Below are experts of layer 5 (counted from 0) of a mixture-of-experts language model. Rows are named gate (a neuron's input weights, with its number), up (a neuron's input weights, with its number) and show model dimensions 0-63. Each number is 500 + 50 x the weight over its row's rms, rounded and kept within 0 to 999. Numbers have three digits each.
Before each expert's rows: a language model's description of what the expert responds to; "mostly gets" lists some tokens that are sent to it at least half of the time. This comes from a sample of Wikipedia text that the model never trained on.

# expert 28
Naming and linking verbs. Verbs after a subject or relative pronoun, such as called, named, became, be, been, considered, as in "which he called".
mostly gets: " became", " called", " named", " become", " been", " be"
gate0:375573537453452564481516506522433460559636578453463460554429473457548441535519504526503509472401501458528499548567405566596511601467493509485464494430532476523538488591527510501497579491519519
up0:460559470476496452560458452497444465584459394476533524526482487453466456445578573541432474540469460504552453586475398530477429537556483529475515441470505403530508499535414489412491550468525537
gate1:423455475527479535504464555524437409412445516445549483573519513581483429500593462512557476377551476469466450574547483546501518426491462502523503470520564489465505561475367490557430423568501407
up1:464478554579511377518479553539570513610528478452565516509593457466404369517486488517508469528435601465550555491471500487466505490515559471557532516499501538486471534460528484426641493506521511
gate2:560474640433502525449472546483536511474507556499449535576438521522607544478545460459493440465527485486518472538530551461485445522576498481444397569497594518507525506481582525474418497568504673
up2:465427535549552476587430488571576449545414460446503553460440536477500462453478537500499600530465491559428532475486537564430426517468463543544472561457505450507497441465471461500578514456504503
gate3:453476594499530471526506481547414437454499461404537596469537445474486425443514492462594461422482511481462488522478622427525532526467448505535496632551522503490488477505454429412583531448464395
up3:557531448528515542441459503521566518411460592526502522425540447575489566536568545555421526512534479560461527476491466491426535467462509477517501420537404512459546544481526651459503513448494514
gate4:526458508505467496550437453515426500443488405504467466568446526528430510483510544462493520536492510466466459442427497422641521498523516459440440548490540443545520541463513446505546448448491516
up4:479461483500624501461536502505558410541491530506428527413468452497475558518510495511445579563515544481509481458664397503530490446458426463433462550495488479499466512544485492535463539514534543
gate5:519502462496468549547528429493534484483486632541451439485481481535427496507555545461433569497527390480499539497542531424434530507483441493497437465482461509529507470543558483538489336501464351
up5:445497575454513523596490391582511494487466577533490535547531445460550453558461534568469508522492493581454467507580469534555501539503504500564474447507574473558437578553436478553528576504522525
gate6:579530563510404518580483574545423451434540418594496462505575532513440488561543443500526472446576501421555401501509505527499567568503486513505444574466537446487510448475421433617487478531505540
up6:482469518523454535528446539488502525464469556421518531389542512486479515512537511513561543496402482515516562474495426472455557462499474514455448531422510575582506531529501422558545385513544402
gate7:514572502448494523599530421531468458487436554500590497496477473577472491526486586524596534505487493500623507511499521517495604488445514481386471571523577563519428460536471534483510519483480441
up7:494540473492563556532514509564510446423506488473474441442440452492433554508484401414485544520487560503556514571576619501430434449399517400488479539493587587464410436498438507503518467523541540
gate8:530559546560459477396483495466475566463476416526599417508504443542465471429506509520543492613559482518527462505480429493455449493490560538438598372558488465528451495551511438418533521489404366
up8:493518487524551516507489591471467542497502506476512384527494518443508485499445470485457490435450457518484540543461440500467479421421465432485530403551572566571478488409560420523512517550411564
gate9:497474517493422506446472510542546423478435456487525524528495416455469527535510525491435570526479485533510648529478576466504484555560479598520413529486484514543553591457452578437484479497504473
up9:427401518514472453596548447496467496530461610529469499476458415535462472443515416509499504526421560514505488427448485427502572467589537645449514556500535503481478460487433505530442578427489367
gate10:403517531583413533579469558519508528498539505478592469628452518446486533467476499597459533513411519437429462467401503453469519504594446551500528534495461461553478526561575500523484492523524557
up10:459486524432516485449568427482540514476470482521457407489516534548552481547517528539589383510399554602600454503589556439502542498479522525541467467500479452508531506483471531504496480417554477
gate11:499474500529441522512451495503558484538482476409432427577537585401525448478478417535520534440484466419565454570521484483505473494521465471479471533522474475582441556623452345533445557458545474
up11:572496463536561541521497478543482524462497613445515512470558517624464446461388471501530463413483451509417399523490425442462472434445455505593499530428613487527504569528438444602501497617479516
gate12:560458626552515573547572582480465494573443419538557514458629464549499503492392480456509493478534458513416478571446523441541522550538495492396568524552482472562501518386559502462496460389547481
up12:492498342549466420483502493448406459470558546602515439554452561457502463404540502514503536434485514546513446479472527555597549596519496459462477448413519466522525598532402526448592536471454426
gate13:498495498532364449474445453472402423549523479576600498465533452621509454447543565548495505546562463441446449541507500557489482479499536514409450480503471462446632467442538464475432463557469441
up13:485541506395519425518482558530426490455507557530366501403518509444441518501439462471459504440572396498566500534529594510551482537624542500571533497513447525442504530453587463477530576579566501
gate14:495552389473532513507419464449535514545527556511522556470578550497617395481534493568437478450475476503494600482554436455541511540479520508522482490534496590554529514558494512490392432444504402
up14:592516517399458469529505486436451477433557517511457531428527484469487562413548483520528470497409520475472550635592485542516494506516576533540452488459461441427437532404391531581468530597535491
gate15:590526520489441584418534546481466451539469521518510532507576597541438451488440511470414485537369467416515511522464468546415479497508528472481557456412434443479447505497542501572653495462529458
up15:466514506446498546521521520474514423534585483449533459535465587472464517354533482467519538457471492402435500442478523453460598577475613473494493419481531544424546511491498504574482507489400530
gate16:403595463530508462452511438512418583457506483522460502565538475429451453467476515538464479558451480455535530515486433568507532549531494536520509488542557511575512451445479559436435449465519539
up16:475535504433478571449499583467425499497492565478529431534497516487563515416461486437428566535483610532548475518583532406468553517554609471447536499521576473545427542511465532569509450595532456
gate17:595418548447490552491524480474543553435508472432481461551475388533463533459491523496544485450463503513620465460469491574456454435546512500460539503497459523462477571485468502435553528470490586
up17:486499421500430530429498522570473503595580473516514430577372415579398552556465551537518519484550553447432497517482550431511505497467556522606521460556512534440542577510551487582627545471461497
gate18:430553530472430536514465589497418503503554406582608431526565537435493548575560561518521455499531558445538536530484547497519602434494489512464448457458506525391487496419493468539466519466474440
up18:551587479537412555473503496539522433470422572453512440469588499456483457474582496435481534518584490419505512428498525607476470567505480509476546491506496515503509444578579517406505593447521533
gate19:394494530458576537560427533445460516499537543547494467511547445538555485474516432544636497484465472476456480518480530448482411456561589389412508447474477395544614468515474516445478553483477460
up19:515469498446587503507537495530528399590553456522538519539534498584493488581549453499482494474548529493504529438426453519417502566505435493520543416536607514543529499499521476621474507428458496
gate20:497512524516558535582555567463478484545465431563517462459492531489464461518539539521497529550487500403550408496453482480555536499456418546528541440515532531446508585464539423526436488475554483
up20:526453505471504572517570503443504521534431489438579496505505407460523621465548475503531457527514519551520561467598479423503465454541549514391512557597487521502427398557454472579493640515514551
gate21:491349433468469517581585457479554399466490469524505528554420586524569443474454534564507423524500367430583431499563431562492524521524481526517535542480454494469423509398454546550522435530488445
up21:519478626537573577439510464425551475488456476455450454438527433396384536400511479520488567463528572467514480594394475559475539508531517452508460536520581422525483472572504475495540480485548457
gate22:545529455535391409532508440480476549559505497599611541560459418491515479511502536461523445491528476518473518420528434614552354539529472549475536505500490594448583574543526462478448458477443605
up22:537443464482529579489467398498386474560406445435455534483475574521509535484508459619564554494568550431497491450442511505529473569525367501510531491466507504514604464496499490427461440565511513
gate23:506633449388471503491493532501483489470484528574467559486625458551393522514545419495510560525515564498532635396505464473487576492459475481440557457558504549486470492449519619449513456420518488
up23:503495457540553509471401631564454506512508608440488527501521492561522506503529479453428450520439465411561496464461502430529546514611586481492517454601464568612527475426437572406499486510494479
gate24:510504442563553477517527489453426460621464518529522552501443547472538450424634517556490468425480526520516390355537481480498521541462533412488555547443516528525483442555591500476498507443512522
up24:466481455503595521524513628464458604488487447545455434519482476473539442555506544518509470478457402449622544478540458454487527393494477545517489545545498478464525547547479551395569454533458637
gate25:481437482532490543519489530526521562484604444475515579560504464432553448471554560508471523514539487490513613434501480449416399543482499451503441510501417505451475429407495501414560525511568426
up25:447438486517491534474505536536459538549552484552474500469532487496464530421498520493512553506525459503477459485473514384402432443487485571625494549503456373535429455468487538482512430589362396
gate26:537483436504577534422556489614493580481511441498435480489479540527482444536504556535561588487458466504438536340545505489461497459443450485528561462489543422501579482441481472482448528479434431
up26:596458498498438552430439462421461438461443507489455509490451454495531574525521420462516569439471561532493511498487484469510497492545482363395540421493506424519499500583625561512479479477388493
gate27:590474431499464394478513479481522567529449452552538410494592500537461578489420578422472490574519456532581451579426488568616493504566414421478521488469458537566505494481607473453486581451517485
up27:517598476426436488475476510399489504480518420502533581456498500503562494501496473507458611537566521585514444508522561478493439458459483525535504499445526475447545445477489492514611529513519395
gate28:535442463551519534418496501556452483545622507484583562544497529463422485544548559512512531516454423479492487464569598545456506498455490452409478521497499470471573560578451606516461422536509474
up28:364546467522394541505535462532490552421484549481585498533461591549506514518563583556491488439424476593421421510515510460505483434448566489513538460532455388490579484507425662423458513459519498
gate29:612633435358546456657506461584478540502430510482492505515410497481482545478481523406408466509599495465518520443584518472440516432539514479497437482543473518488472460517589444488491510429493495
up29:536488572546503521494481485484482481495591400546508507428521518542454542471476537536475577485505500516488474525472475466602524395568512586483507495517365451549523469480451411584473537491550485
gate30:439495401533435503487471575462566459522580632452419542568434559533429435493486520519446450507470533443554402469420534470514497537552542486439438549533506564480552521567508557496557527470512447
up30:486573427594538572513535431414533546562487516476532531549480520627531432509480520508559516528456501471462535501492470507532513475437510480459489510493434523458453512440463480571507532457490557
gate31:457424482554507471504473564579516435421498451538542483493475509530520550460621462516520490504514468460426460499432485441517469498402533557497530495557514564482444533556542586480568517536463556
up31:516568581529530485479457480562574491498454547524517438494390572556491479515587473455448503535587572551524444509529623574442519509495467512418591520558503477486491483516505607516559497485567466
gate32:452465419498486502540506492449490483517451593441404521418535482523516434583560485478629524443409499441464481516455476502535450386511567461557476492445401484636547549466451492485474484526559509
up32:404521474447489484520510527459462413488499354406438429501454428402482615543499570401482489542509518563547537544437417512501499458476490422448467534531505472447526524504513455482520509459539540

# expert 31
Clause conjunctions and pronouns. Clause-linking words and subject pronouns, such as and, commas, that, which, who, but, he, she, There.
mostly gets: " which", " who", " and", " but", " they", " he"
gate0:386423528476456418550585451569548455485439464545557444454490402508544497560513477444579544495517520518464487559545469463503495530502516537522508487476435437520595565507533496581482508423545546
up0:527509527510474426553539470434522509430503503473526503559547568381514470479493516550515447548527509409534615475520539520496482442439471464445510516544564523469377553453475522519440440536455518
gate1:423446555488466508562570461426474605524619530559459436563467556489483456484476533400560523536530500604511556549505482380606618638537399501499538477574492465490430523460458502567592531461517427
up1:464455452553460418400447468432493523554493538574432460444442438529594552503541492512556465506460456503495508523502470402595513577534533355516491391574454564542546375494490548477537533546557566
gate2:461522543497546496483462540498414481520496462526467428518476489585533519548572459360501465507398481501535504495432415569484529475451473396496486505388481443529524540473542490406486470486462417
up2:517466441510455520396479550552371402461588510452550571553506484513436477433516463447528424606469479525486412604514486504523483504391499445478528429407429559517531429473498520394501434511422393
gate3:539476511507552450484477475596500461443542375544462536475456543525531455499483516454404527467483524447467407390497440435463535616512410548506522564499578448490503509511490416444457520491465542
up3:539467432480551520488514447504557479523560477513475586550442475447507475483462454476431472466522532430491428422493530506530530516478372472526577534460450490502489481495490415504443442624437525
gate4:417475499514560526474422483496541570557441518497524442483465510580591580555491522451466529490543484465475433581581526511446504529506426493400506389502593476493447498472467478443438493410514476
up4:551602463486481435446560481571463534512374523458401405481496498557525526562496521499580444507519510531560482592469525419431550547613558546546484504450567502523493508458514416459532499488494464
gate5:536490421488542524631562554420577470525460434445398498458574548523485539549502410488526519493563418420528457597435544439459486529457513507427514475422500489450477447513477540511477536502488482
up5:505533479482448562443485517560431444494533460577498479441466554548473477472538450478580466550487499420503479516539598497586575532462582503607495506512474522480532623504501538488514570472502468
gate6:562503590480531537536514518621521485569598527545538524468517532474472479472571480537512494443559549491472533502371498469401458506579523489517388495448505577530481457413453535458544439492408396
up6:532571524446449445549570601511583580483562497482465486504543491513429498516535488533446523432435572510523533482528369500506552489495522538539594585478477589557563490489465521551487509571485586
gate7:431454446495547466455540543544428463572512573484492516520598487484479501557469436499587475459525510512550553581509491522466427521426418454485510491513477495453553473469524483558469473492473521
up7:464408502577505459484487493526489458514385402523498460477487542485529485508492388444517493464441448503506493545542355545552502547513513470480504533471519521524413484480529457415534488517600458
gate8:455536443445509396570456570534496513562524503523396573476483434444475492516545532524436356493497549476474374479457568497484578467611572357528495509549510484528552487534490519596570526477350483
up8:475578595520553493556547535533480583437542449488500470507524412439440500509439563464491547468472518527652454511550494408553528484419490481417592489498505525536521526413533490517365546548523422
gate9:492545563449543558530526577589580472446490471423499444509513500501500498480502518464489465442532517517462475445561497457464503436471504517527539453503514553594563456549446434517339429570546506
up9:594496529489519511549572467556590439574518581522548485507540525461488474521487484488526483473559501514549523561485584454567492436568448525527579437579508415488497505495464576539475568558458532
gate10:501485531451531561467580538421497493458483472473482500575462420436578472521522561526488558505413500454454476603471507514516445552499542570442509536381594528487451483516507481487463476577499597
up10:513442506526504378465602524532522532532464516519493519475615351435574565495412465466512401528506564523527552482421518562549495585489455491474491483451517535375414482584598497509478489479523501
gate11:456354524514514573496405480417526574490522477514506523520505564501482499520541469548495571527508522474515519454526513567610501476558453472557430504511504464466435485462416552500400480480514457
up11:554524476513510471463540611465472480595478460595516483531416454534423488537616520544550445498551503577524422518510438493475577585515564435477493456527556572534486488542569464478564500432559647
gate12:463497479558529540504518521419563523413520604461483497525541440456591474489512497514516452509418506584585488583476522450445507447552565572459488505493521660477412513475451514498457477514560489
up12:560483587578508452504475518586460607425468428435460532525436509510583572452491471581401547523480639462558522559530564461467513488399519485553558401471556498446518478434553573441495437572504586
gate13:512491458432565499488584455550445496504558504512500566494498598478500643502473560528507428539480560444550521524486543489511513535455543454509507487449552527517520512434430466471459468482505485
up13:463393573571526438444499426482467549549480500473392447521579472594451493559533502567526529509536488536504484401438497529523443472478543507520481600455528492447492571456453475573526472534469427
gate14:550484420552476507458545463485452437463502503556476479449512510559483503479585574538531474495615479555512467439521406583446479422455481524472674591508575525466522510508603569555470624477476429
up14:521438513469417449519494496457533481493465465473559442402485427521537559385545607578519417492565425412463521474458549527537500477485529415499483475585523446482504460555476539537609471535480541
gate15:553491495585429439564476544511522465470571470528418570456524481493501504390534427418501452478522508556498460496567486524498481495412467520378570519460457520500493490518501477450490526440629477
up15:501487528478502554454457478539463510501518567525422548517413454499464499486483528530457545529523439515535480513477516576497523550532571505466482526522526462497554475493541492483451445537599525
gate16:557496547574410470559383484407609511526455468461527464423467418434496504477433585557541531479505466519552535531501452534445383431600446500513483499491440497488475529471517529570585451526480467
up16:544566500539500507566420441557407566425579483527532598482532516542497613500499523512536505516501479485467526503466697620593403568388582441526483510602561449488458565438439585480439545469552482
gate17:495483654418479554594550524468540489454544526568544583473500477638421543528500516490512449532534454547481494571493547411537478420427490434416415560507407510425465461462500508427453497518488586
up17:413486503506477516574469510506499536443461443552511501425459571586549479426493508541393600458546527448561583513484505523541489506438572463457475444421509494487515448539498511490440452480479432
gate18:544441500496474482520534531539470498503465505503515462387447434483470517551559575572480513438461522515547414520476530470515524530442472490452564405395507492479515453469471475525463407447523512
up18:415434437522553524450549441480504478502506486526541477448480455473467486481460550518529461479485537490606453486497490521476538491594515501518434472465479539518472469554636477457530475547463475
gate19:553443442554558426461413522526531478507546524478472552489512487457539454531529601454462461423580416477545486449545459519438541500446535619507540572558483486462512483506530481514459588454513524
up19:547418460529505462463375509475458465473442505457347597451488433524458454529472491604457473500563530555596582402482516485465496483480513519554422491528525506463549454531555493460420511493527421
gate20:540574576510523448460546462609458528437560529599501579461553552436533564428510548508566439482486500536463492511502502508399468518412581517447514473532496465509527414517475442472496484440419533
up20:520476540496442520553479499360506484506527559519460388475478521489490528484496579448535487508483584553585538402480460558340571458423519437449530491553427408508523530477493560487482457486522424
gate21:499431538438539461522516470563507552577517434496520501538483596414490465561607530470516512536446502427461582553431636451535502490517472532607424583503535511489507495500500503530392567480456472
up21:463458595555434535445545537531511543509507592564600479519466422451503533487535508431528501497438499575530478549495516494547507446481505554555510483591464485444476493539498437487587496494502456
gate22:433489612449578504403555461466463517548515497534430566489539543458532479385518430476497544520528588457515548496477509592433492448527436446446439589457485488429509439499515518468520492469474485
up22:571445584424484453433539481505534508536413539561493513468530452489445561549513520501535525465488529464498501475673582528422475405532402435414430598492525562472505462493460481499554546439551394
gate23:450455598508546457466436551466506468417505537438496531549503427423472520430510452462454490516422559551456432518484451511397497555519611507464552524522465470390440430519500500490477440550411476
up23:482453416463574511478437473404446522584514524457454418474567598501461382529461432468573557450486497449469495556452469532498475538575498443429518479479537351503475596467503407445510539537514587
gate24:439548507476427454492504464411479494510467573473498476563404541500447542504514470455488508425526471493504568556520487516362412525538481470483458433584594540465498527431563605550526558527499514
up24:512489461435451527496563539598504447497433437480553545487480553510518545587609560516569526564419509500431437461488555416524451495572534523520461489548467440561462459465495527543501479406464488
gate25:499535545600511472521530500518471356535440511476445499526493573469484552512440527517457572557460523544414540445527463487440375513476495498553525575497497526477507556448475531475510487505543529
up25:532591553594586505476515508506535495588499576556509449496575560544463500506439441476524493556528483467507573444582480433587419399495470537436531467501531522464478486600489581587535406449492522
gate26:543538588516357515453452496380446476366474503599476497470533485550503514406425488553492554533544509467424508458467529601470510466467499517503538488541492505464618444486503463487459557422407467
up26:524512537497446429488565416479464541555483492476507526527464440508474410469523509505426552434533551514516523546554548543516487504522458514545547460506578553516561501499520512470503445480415555
gate27:468521518534505490428549619440474608511523498518482485492582576387502487482472578568486430532415476522430513448464417488568444491468516409541474495454496464464491505535481508628452499459522521
up27:494492574474441584558581457449518596482535472462541439486568465502467514456557459558531510458474444579460528598472464482479552549522467460463524488462389500504429530513543482479510501552461402
gate28:542468461538520582497503416515338457493492546549469519405446525519563497515537573461568487591504456419504458533452508516489402416465478513372499576454509457511408569435524612508455524540454410
up28:490428412530493433436486465521425465522509552497450388568448478532529504469537595393523531543497519443492517455441530450389444532460504427429386547521558425455511487526505520533506551492482461
gate29:426463452534553522547514481493534466500452471516492388505506610438445449537488508505562473420455475600549546543444508475509448505462448465494503427514517537496460488533532500504447525563529434
up29:556569522541435594517470528557431416402568473553530394452505446534495487472512469457608535585508481444449547552420489478520487539505498512489502540526501399503503571548485511385539559476562550
gate30:513512510473456410485455530519523410573577586545369456449504439570588438526496493565431500555460481554537586469527367448519514450505468498544418530475586458428439438494488513478391565558458454
up30:527519527453546513591552481449545482502515395578581407557549484544587541482562488447489554434507396533484520465453478436481460464462487513478386431472497540574528596397553466434526539448449569
gate31:510581538483484502481434607489515549518592510428443596504493517426437459561431526507390552536489530544488598635520450516428408522528348478418435437516479475469398612508525469439590541506471463
up31:512509588540418375493414515536502544507425424562562462511469499620486446545465546443620549485497559511527424524556421552615534433451458573569538561533504607518406453456556479543541506463471525
gate32:501473514533516485494511559485457539464527511545589573455442411558489425602573633446499533562406563583510544557510485513405517518464462462500530438523457473447595500522467433455462495513490608
up32:448526443416454445537464509533568571551557508471510490489478513518525504502565501618564448526549484510541543542458627545521483515421446556576531480467549612432476484454535508435579534506499477

# expert 19
Biography opening copulas. was or is after a subject's name or birth-date parenthesis in definition openings, e.g. "was a French philologist", plus sports-result fragments.
mostly gets: " was", " medalist", " footballer", " became", " is", "–0)"
gate0:529538476565463526450452513513515547519515527537376437472633466502466505475512547385571459491468453507573515532625463528499436483498506512661532482507480518498487520520477426427422558452394437
up0:472505480468549474506563513461549432547481506503467432519598497524504542508442473469469436543410520497560530451559394533510576590463524439465440525458565553444550439446432570458549506520563592
gate1:500483483425558466479471589479565472536476518503570534483477513515436512489481645479539528484454577527451517433498490489474537543465493529440514432390516542419492459478494554429521444480433597
up1:451517538485485465481539540505459512526552415561489518509473411518557581446551476655517492549439536515512572548488525530508521521490441522571530507511530508531434438480521576596474415570551421
gate2:563540403582489480492475475544456545490522542464502424493493506502494497474503501521462466459407440470518476475574512390458467424500560508563504464518433463534552534459547500474466539474504467
up2:450515536482523504556428433477500438566504479396561499496570524447487536506425443534366488451499605468574514528522462436485507465483509492510512489486535529442452460486553523433521619475523518
gate3:456447512584515544537453456441514564513546471469434531513456504518402503593532395547499476504527460429515492485524561530513523578443562535609462433444470502479469553499541501498455471421490604
up3:487498524572515506439415510490585511484561533470489601453525487584508480584440488484462498520440492499536480551449527472428554489458507475542486533514413550530556553497478455515509409538393546
gate4:461439541567479480527597488441523516492443545486482563592465445528533461513412487530490592521402556368497471535435544494589559502583437432491512506509519503486473436415512552502507507566513485
up4:581536444549552391400523578524506463546487452446593559503467493460599480540542590442450437454493486517521489419536559522410492573512506452481539518462460508463572535392514519558453479510480563
gate5:559478522552511537470510444561440549471529553596455537513499492558548449538582422479600561532515490542504485516524481513446526501492492460449428531568445543447487520552559446435502537515451612
up5:548603509358452473483470548476532532540532516529501473487552552424555488601556587424419549567554538500457521468563512596478495530521429455444512554492577561509508488465512448477512473497481377
gate6:413628535511466551531452448461467554550624462498438533487462481490522455440553505440443438508560551439564459546467505450529525492520523509455470476537477490532499523527438538487497609485486426
up6:497538528505544563493563408483477597587541547475517494472511508506508525551442421463543522472397407430549504513470551516527555496558456533518496582454474520488510509413510480471471412469514463
gate7:528508486567517453508466524572446461522517478518415408595512512496381475506437463586488454517457518482490497594434445573459605568427525459524453515549446485555594637517474500542473439534557473
up7:536528545540460526592550535474555404383536571519511513499506525467420535536409595447505495449522456565479521453453429479434481555439521575514480530433544472425486502478422480531493554646560563
gate8:461530524550582470527491509406427514401480512539533559495508586467461566507534448570465546507438476514446526471483516561447468483586512460530495411493562695514611488533456583479525452436421522
up8:456419507516586515469529442500441514550520496490543479577555504474465461439583502489558509595530505532574560546428526432481520547549525527468527543480489555541506440550468565475442600482386510
gate9:464446528430534517536544512557535570480523542471552452494453369443433428472530589512601410482541445492584442502444483472555530478443483629500426496511520547473594474486520520496562405447525623
up9:624507444424522551422488440491453442536553502475452542521481531356507412531472485511524490472498478408509477527481533507553532515394463521465458554484537569485527500556464406538524508414520543
gate10:469460452498516535443492552593535531468508548637525472427563505434599485489485475474483481469536483461443493606527491561398585439567434554503565517493431599445389533479528501498470589496493556
up10:521515483512434410491494485450472515619462561460472557507482473495530604523509494505467426482539551547509472468557436430439590476489522507510511606504546558493505550530442485464452450473504531
gate11:528529508581477492460412466526488455450494538483507425546478497443539461469519592498537445418565513471483561537530490474504445556454638463520486464603571571471565502516503460520465600493549460
up11:456436505425434580613495650441456531607457542555500599494527505492502449505527475553498436448423412423556510462527471523540482542510497547457554531503537343526535517502512546460391474536552524
gate12:447483497465486506529502554529538445519417542503509571472443546550512598463473582459539447467533511436396459492609563470508447476496467461433456471525558477536384533381515523481559542453624469
up12:470550508496469580534591479509498560477445566536521485538486453530413497501434510528516501459493557479496476524446427600410440526500549527581538497626547505566484531493531570471505517500525443
gate13:423416463467527440607542462613456474502448507515499475482481538424457479512420579559426519393520583419427435531418490567541465408521478516539534438447465590499522535433532499575447442443556574
up13:443483506516462547503446473522393468536528507511423505532469545489397451573547486484556518542449457505430583489492554497468488569498546452557498596551472522475482510394472495454434552550484594
gate14:499552440596581475415496356522505512541600491565473462519482512515620515577483518586507582509590465500506536493489502472451496449482552551518484510499507552435462553479476479558511487485462534
up14:425557525491448392480509526500558483548579538507530502460534478565382521522598449561459518483445535483516474438557410486479421522455506520504561497505443492473456511490351476490592455476398547
gate15:482503555482575452481506444536361423431455486502516465433484511556521511514596481528535448418540497468426443504553616435378527510518535397525503440487544524523473465611481538469456410491530500
up15:420653449576492467506471427567477577502489548470540533489494602432547528483490452463511504505585508489427524524448581531487490505563568577571412431540409566414472486497426455521503465448495484
gate16:496503505493545470509480534537425538396455614572560490566547484417471502478491471484516611431538428484477531506570480429474502514454478498455467576587518504502512516555539609442429514454489527
up16:415511502517475577441407515446532435528427476620438474498411482467414459460525517494516537489474491508476457460541486498471429490558491420506531557452416474488467530450519415480467504477530482
gate17:400471420451550415446467551560478487513444521546469498521449458495574556408521513506542605450576508475562449478392543513533505444399504536511511430451400462500569422445506530508456512530531490
up17:577405479510570458459426499390496469480522450491515417498601512534522511567562543479585575485585461432497546520500482505431504608576486428496551477456445461528460423417544425462512468581396501
gate18:454592440498522555499537616531534513579490415501520403499546535608494432567466584445421521471473496431530569441493480508539438529492503456530581550481557543488496506471459487491508422485438465
up18:479519531433483402474441599513442516518581411496546502378452567461542500608467539493420506410463544538508468495478535489507473512462482459492596421426468496495511436567574448533524424415497531
gate19:489480453544464463529479460535623523495485497460567541421495545515539448496600546471536430484590515502472470549477464483500444498513483461488472438566450498446518518541567431550470461515449535
up19:459466555526531499511550553575531416449469386563460487399542509453563491602540434466588539542418543522481537490589535483474471464529473481530607450506602508432478459554481463579507509541518453
gate20:557528473437532542453459528502607555568503452527476446540565510510477408487559584498520570531407495489561507539516562472476536438523509458478503498496517494488465481395535553553432557461435546
up20:521512559495462535542489465517539482526478547549516519481621573497482549548463531521528414502557529559486519466518491462480571492561438547490464571486423577479511486530499475522535467582521575
gate21:499500504533526481536499490548476488456518477553543530501439521473451511452494573442535380544490579527492528437535509478484481535472489415569483599494552558537565566483470423566451507374427525
up21:464523479461554529500611495500553470454521470435467433526581525466466471532505564487486544518495551521454461485540492566452450431502601413504494577569456397496533502497502470476467543508566517
gate22:549415468465500508476573527544613454491519533467501580419488503514497539560548476500556540563455556470444437474539506499425589479477453483557511512581589490539503604516490518523563465658530534
up22:483527522541515491457487428517488537532419476496480513467420591464428433527562440481490501435521515504464560507446509434466523465533482441429515512425541470480506458427529462595497554507449437
gate23:605498436508435494427454531544427591463498553570542452488470508500521508544511567504443470560563474551483475598506523511513504518487453520467442518478480437473440474556498514511585572449493453
up23:477487452500457470508518530487423470484539496517515478487488519448413536533559534469550537443439498602473429619491540545550546546522496584560498518516530465542450476435451440486618473535548556
gate24:481572403531427494559463580460499509624447477533534465494451555497465528476506431520450561477607538498509536500498460428499480502527506496408515484508663396561462596490557531517457436457489497
up24:517460521474518478497504561479497446554341509561570558505498527491373463467496497414505396508455530448427513463456499484492489507410509538471535455519473514606389538553581465450531551540447539
gate25:522470516551372516456458512486485448457396494500538573511540503463434466522404452486465522473495528508516432411481532577531490618458460469483482586526469515499541531467495519516553460462443523
up25:455513476459420456531494461488594435478468574504552464546532464523490488546433435532476565485429534419549565488465530487476515569508593463451553412417432441459473518494514526537503465439516509
gate26:460478545541444534466568517380481412483371526511553434453496487485498547471530533499469415497576484534459579459465539549495423563460506516500560527419535528537442512541505501511536535507458436
up26:544545531532604494424396465369482545511408467568423579534565484492492447529443484412532473448546623573526437531459453504499514542499581454578482506457470536455460481396480486585519462512476578
gate27:491482541520507456560438454399510570559571487485528478537520464407624629480570471510455495494536524420498441555410543508527552491548561426531570464466557467466501407570517503490512476488431474
up27:503486499510499536476550400482412436514609496520510442452464403441466532473540553457489480486501500533431464534487438487516474498475564527511615519509434518554451470534488592511583480511558451
gate28:518502490560523476540555562492541486529528409434536515602414417462565457411535484539518560535513485451485505555462490398495495603440454466459526456415527515501527499564505424504539576447502466
up28:503569515524566530512552520515472479526562508482434518475441545513583505523494411500538589528572488581475535526453526497501499536560511448539471547536471469472442543507597444489496500491447463
gate29:549484515522459459457531523514476520393553521486435509441463455534503470517530474482484441546505571469524512525472594518503600414456516596534480516502465393561541558493538528555476455386482484
up29:413490565462499551584542429488476419454405592464477550475487530505608539511499507453540409541494509555496513444471465556492561492447482509456479541523545555463541473522472531435515493518484503
gate30:538506525552510489579450399485522430496418517528517552479495522444566499375431569449466577508509590492461507452528450525505430458417588438456478429512457476534440466437560534525438443526505521
up30:521495478527467500421532522469477526502552535600453553516475488563475462531597440533506449495481468484503507568451562451466436495504524508469478534473616568575522420529493494503541588462458477
gate31:542489470557436540551445382546542470567526543518463526562412434434495528442569462595480511428564485429492556555486515473445564467578482512399592504540449527409562417491484447429450483466377433
up31:568504519502524451577485431498529495554536397481604487571563458567475409536530470538580536496476463496513535483421525488557500487481489460585470532546490636486519466480434506500563530497551554
gate32:499470450582472478591499496490448700469604476528485475499511401433541504543467539566453543491480462453519521559489510445548490524568566521469477479550460546455477504548448520504546485527498465
up32:478583536517512520529547472508524542432492494391518407556480557426538534571464422483413496606540486434488431518621433451435463554538566455513550495461482440534517486463555480456478559577394490